Weights of a small mixture-of-experts language model, trained from scratch on English Wikipedia.
Training: a variant of Muon for the experts, 209M tokens, 6391 steps.
Below are experts of layer 11 (counted from 0) of a mixture-of-experts language model. Rows are named gate (a neuron's input weights, with its number), up (a neuron's input weights, with its number), down (a neuron's output weights, with its number) and show model dimensions 0-255. Each number is 128 + 24 x the weight over its row's rms, rounded and kept within 0 to 255. Numbers have three digits each.
Before each expert's rows: a language model's description of what the expert responds to. This comes from a sample of Wikipedia text that the model never trained on.

# expert 56
Description: Number words and numerals counting things, after over, about, of or $: three, several, 12 before ,000, 2.5 acres, 25 days, two-lane.
gate0:145156118141141167097152187111176122132116150143130120114170100132138156143123130117141112153114137098107150139146109194171134122147134107114126128110111139112180135129197106155098119129119107120126136121166105125121119148104111155135124139144130119135097209130107182133107126095118142163185121148115157139107120108160082121155128186107146145167137128159148103125080173164152112114115126148139110104124143144107106086157142103096126139143172155171119096143114131100119123107137113143144106192088126124119140095141131130079159112103143120163105114147096150138127131112125148116144146079116119114137113129108114132115105133104140171107150113108093068098107128129146100143131102128139141138124160115137137126123188139153122138088086138117107132078144096128148142165120128
up0:132096203124130093147120104131117180128121123088109133164104150095115111111133141100099142114105094119131136114143137113145087146141183133106128099157123143149084094129057128119125092107157146170117130104098151145108118113144161131114177149130134123128145129165129089169139107136124135114119140115119108118095125121101169142096119144109119105103157103093132128123174080092158170138110112109132139101167128133160109147098101145124138116134103098116136118118090144128127186106134125127113180068124154087111137146111118128136074131165110123091178116107169144143105130093150117162100094157152105170143124157080151118123119115107112088134117161146152141133146113123124179113135143128155156121146105109140124129115084122085148143122128136125151150164086136160129139105123127
down0:160158165126149159132201121147138116151145134129089170125119094110123111114109120084147136120116170151110107075165121125126094109103097086121161148136138135166132106130127129112131086126167091103148134092144097121130142140129148137131178130149132158127098137101146169204111177091121128108100097139135121129112116137119128111115154077151152115135124102111117108145152170104123148123143106102133109123129174133141093111142157082119185122176108126149177112088149160151095134124155112092121134156092129109115146184099127112093135111100116166145149128126119111124124136129175148146154126120143111115150168150115122104148122156132128113136133099154125137137095166144133177133131152154137152109109164122149094127110165119154136129093079103102162141134118088115106118155102136

# expert 43
Description: Digits and symbols in geographic infoboxes and statistics, such as coordinate minutes and seconds, time-zone codes, sq mi and km^{2} units.
gate0:163167109138110105084098096135186148139118136129138151111116141157119139131169186114115152094145137124115140104123148076086142118107107131190121127118133097114154096117122121127165123135141162138107117123144083121109130146122149158119107127110187118095131123079111132122093170170148110155159143088142183113108122161126149120146147152155129112135121155114107150146121110168136142111138165101153172127172164136122126137146104127117148124115130113079153147150132142129110161131153109112169127169108102139150098150141137158157109152140134081139131147119127073143139115145149149126150119189140108108154090117136134150120119111138154147092093158121192099141084107124126110146090130163127107136142140174123166096191160098110106125137117163161134107146131135147136131131114140
up0:152124139141146146142150115147110135147193130085140123107141150144107162141136140128114095115128130097132131109082099137124096130130109143125134164146118109094123127129145106111168177148103219130142113135090092105090127152122134137124102129178186152128121104081129168131122120180114159155142107126144149131123166140123098120140132120131140104121110091148135140157100122166135118090169119111134124150150129174112095130104125122134134123135182103131142134102173142132138140143134128140106134151160112135126116142148128153124116145146112141108087105102124116097120098164111137152154144170147147112102147096067125146124139139163135140113160193149108101106140140117153104101172154198125091140157151111115094153141121087105108156131133131150099117132067178144124171121144130
down0:143121135147132118125104152133106108152142200108107114101138117091135126110113140087132082140099122097119123097131110094161141121124133096149151101126141113121109127090128108183099102110121128160144152156119131146091119167160128148131104132138104124132152145131128101114150146182097072141091100119075111105108133145126181112107131091155110084102125154103156146130142147145119116146097139148130114093118141146110106128117130092110126154144123122112090108179196135139138146104093084081148091173167125141134166104087120161134092140115124139093158109163117131144115119096120095115137163122174129107142160159125110130163126136136097099161089153158125146116108113162148145121109111113141112155122135112131113131174129097112130103099145118129060132096131117115118174081130131

# expert 32
Description: Commas attached to the end of a word, mainly after names and places: India, Berlin, Cole, schmidti, followed by and, which or who.
gate0:143092114109106159122151143148158097145108131086121124156104143141076105119084099119115150142121133081117183097081098132141146141144101141130117140101136161120132100110122103138138146138133118135096113104089144149048117119100108086138171160126122119124151062129134159161158139145139113199132134149151117146114081139156121141127079138125131114080119150143146138155170145135109118143128146142110107168147146165127114150116086124164157160157117112109120096123108102152119152131115137148151146150143156144131118094134103139171109102159133063144121160089155134150118151104177128129089130123115129146105120137133133160118141178129146160175111119120147149130142145138143147124124162081128150155108149145073133167132118109143108133125143086127167094145098152119148135133121111
up0:123132132100176074128115114142152141138134135138124141110188139089116120090149135122087104153059146159136107145156153139173124112131142079149103150134124123121154137098133131112122146104152145119112167136179084118135160130110138142102128115122115118132133165104125156136113138125148123076122172118111169116112160106100165127124160111121109122188127146105100102118111118153164112077119129123111147099111110118137122083120170118095099118101149139150121147084102123082143078133158102114148125111114102113115096147089147111152182157109126171157135151147077123090142143151105123085123138157153108132136142087105118124163130040123131106160101133141112148141127089109154119145100126112134103138159109138120100121142150163120094130116149123153129158127157120156120116096148134
down0:114136106123097110162123153132156101123149112107159167157130124151107086143144096134139137160127111140090170120139152119131135135120179152153096123150073130132168135147122147098121175155147111162138104125159112136145112133116104136106194099100092091162115137147133187168106148076129135128096162090125121131118148135128125140144135141108112142153092109102117089122135160131125140115146143108119132111102139165131141104107134120140133084136138157155172103143122120132164172105093116124185128089112109131144162106076100141132125143125121147118145140147118136152061128134116161135084074129118126146122136110129135096155126129105101121143139083150104139138110103133095169099114128089178183170136131119137115074122127134114078100144131132127163156143114087156095149152116133

# expert 30
Description: Digit tokens and number pieces in statistics, tables and census text, e.g. 202 housing units, 133 yards, vote counts, temperatures.
gate0:101125164162134145137159104125140165107111120136156130098115192117145164108136117106183116136150105158125101126182135114127132115101168140120172138111162101167137170122147110139142133159128116074095087121138104121096085133103147128128119138123172097165106122124136135107119156095122110185112101176126112148125128119116133135123101102145112144135124152132129134139134143114115133139153119100122127148106142125128137141091089135119176134121127161130148135089149121117124112160134191132144110167155161114133091109161127118174107110117145122171135103163100167127123152151112118101145207085101111142162121179167175096136106184093093133160142113078115156152108124124148148123089148126147106172098140118145145100155124133131095147160156137133114127132119094141122119131120115
up0:160125139113154143113136070125128092143151103113083154159122145173117137101126137110138148139127102140127115128159138102101131127150136108127127098139168147080147125125091155132085138082112137123152126146150124121170126121133116132097122115136139106098109146132159139124153139129160144119136170082131135123130141157163157070151149121046144139163128120139115153149151111135136111116083145149136105120119130130133118110130161138178089067160168085142124132109135129160143134098150134119084148101098081137114132152116153135139083189144097141086123093133110101122127109103156091136111158142155143101118117115142089092119133110166109134115145128139167165094108192139128107140164121153138139091161147140103086152110170111170149153111116103159156123103144110113148107096131130
down0:139130138162113116143105160160161120078131136098146129115143168143136061119151093128121142156149138097152088153147113114107137106143138118150132140099118104135141115178147119120182126124170104116145130083131103131136133144084143092124147118196140107173136097131110161160119087076102154114100112105112126138120065108106125118156155097127116106102166123167159158124167100117132138135128135134169151133143135126139171137127132149152170153108148130163121147097106159136167118143149139122105128143116111139146140134121132133110166092133100115131082128137145120147130103145108155116136137125089143150080114118120128161116105139152161096107126111148111109167096120101143130135090135066130127140144181133106137159104105136100099144090089089129144139116160171132178144115144183

# expert 14
Description: Digits, dashes and slashes inside numeric expressions: date ranges like 11–14, tennis tiebreak scores, times, years after an opening parenthesis, URL slashes.
gate4:132120137130120097109172128128153119142113110147138123142064144129134172119123146135135109111148141173135117135102155144182135094153111119132108136138097110125116112111130098098130137138113143085123150142149138129124100121105153099123152117082104151143109115146094095104093137095136131136085076152122102106152152171107142139129109124145117112119088114101108130168112134101131094123128091142088126156119148091119153170108130091163144137142155165119159146126146126096160138174124139125099112120129129145037132131122163117100150117099170139145103143149116156142122181091098082164130138191131135149155142160139142101137115180133108139118145147125138171132121172113140128135132130147118174133115094148122149108124102117135139117142144142112099151061197134088121149104167100
up4:153118156115139117095128126096153117121120166107129128119124138131169126111093179131134132124152125133167093168138167134111110133117125091104119127140121136129153068098133113142161148130160131123130105108144062144115114113132148151139146129121116078153114151153100128121062117090148132151135106143104114116086106181117151148139113131134094130162140134128138053127139137190070120123100126079115140136114131158103120139175114189109133057143159127124137096116155117109131146111144118138085078091116164126105108125127134139117145117141140131093120087108144152116154163147088108194178130147094119159133143159110130123097105157125115119118135149130115083132154101121144103155121146142110119147074160150147155100112117139106136114159131143147137126096105114148141149115100138
down4:094143105112089099146085147107097152128142151109147113123094105150089134098144178107071102084098107129132127171145112128137165098132103106131151139100105109136122126153144122136129115167109112159148161135160094138119068132145133122186133126109104128120135140101110139108124119127145139159106140145117099159173132163094065102124101161117148126123106149111118116107110118117139160109127128116148118183177061116154140104126088124117090136102128165146139118152182109151140093111128173101149144112144111157099140112137096168123153137089134139115102108136111118146128145158097111162145159131148085108148106145071134093135150102087112133166109092113107151126116125103113136093131125122144162141111128124112123155117150125134111074113124147143121159129148098107104154089172110

# expert 36
Description: Coordinating conjunctions and, or, but, also joining list items or clauses, especially in section headings like Government and politics and See also.
gate0:143144084105119140157137126158105095125129153136134149119111148093152122133109136131151162099134102138130091145154134168131125134098122096168150097107144151119141128117133099130134121151117101145146081129119113071108154130095121082138110107097139148117133095056167098134123110187143131093157112122127132122105127183125171103093115097133086087137134115124114126132118139150092168140115144149118119117184157157168124138106150161132112108122115113128120112146123123091158161113140115149129116137125120104152129153090160109136053142151130115106097099061108161150145104138137126104108147115166133082117121126102112142141118118156159106087123088106147145144161154183132113139141108124147144077135141143165113055126102121138132113129166149134082095139142126098132157121135132
up0:139116145145167090082149122129152105153142091130116114169115118179119118134141098123124115146136179066129142103118097077141130096122165146168076121100156135141138123149136088158121114116150164141127112147147149188160136122101144147109133163138147115132154111155120162151122152102124143141122138137133088155133154114166134115094150148125154134184119180168132125138109173114126116161104120142112119143132129109127174141110106130109138134141118125155142160140132150137099145116111127151108147146137114130130123077168119161222164125161110151132126136169135129126084130126151128192142142109101136156148124126140124098117157126161109121171086142144138139142090125114129161116091110136086149186113141135109108125132143138129127125099150128142135159119117089143165107097135065
down0:133161145137105109130100138109121122122120110127124112153110110102066116122101135110144132116164133121125173112139120130105146104117130123130142133119109081139125137120095083133149134152141164112143163118116159132094078087140094107103156142126152091100045147139143128089108151131097113104169099115117112108140138112119141182126099170152151159111173152154074117097136123114122118090125141146148122073107161162111081146137123101131136088152112135079146117108111159119192102098137134161150111130133107119122146141117138171117123148162178111088099111110124115089077136134123157115131154138148099092147129151104132143159112096076132142125117099096098168138088117085099121137129120098127133140166133107137117172116140100120098133152135098118136135108095156103105133137114112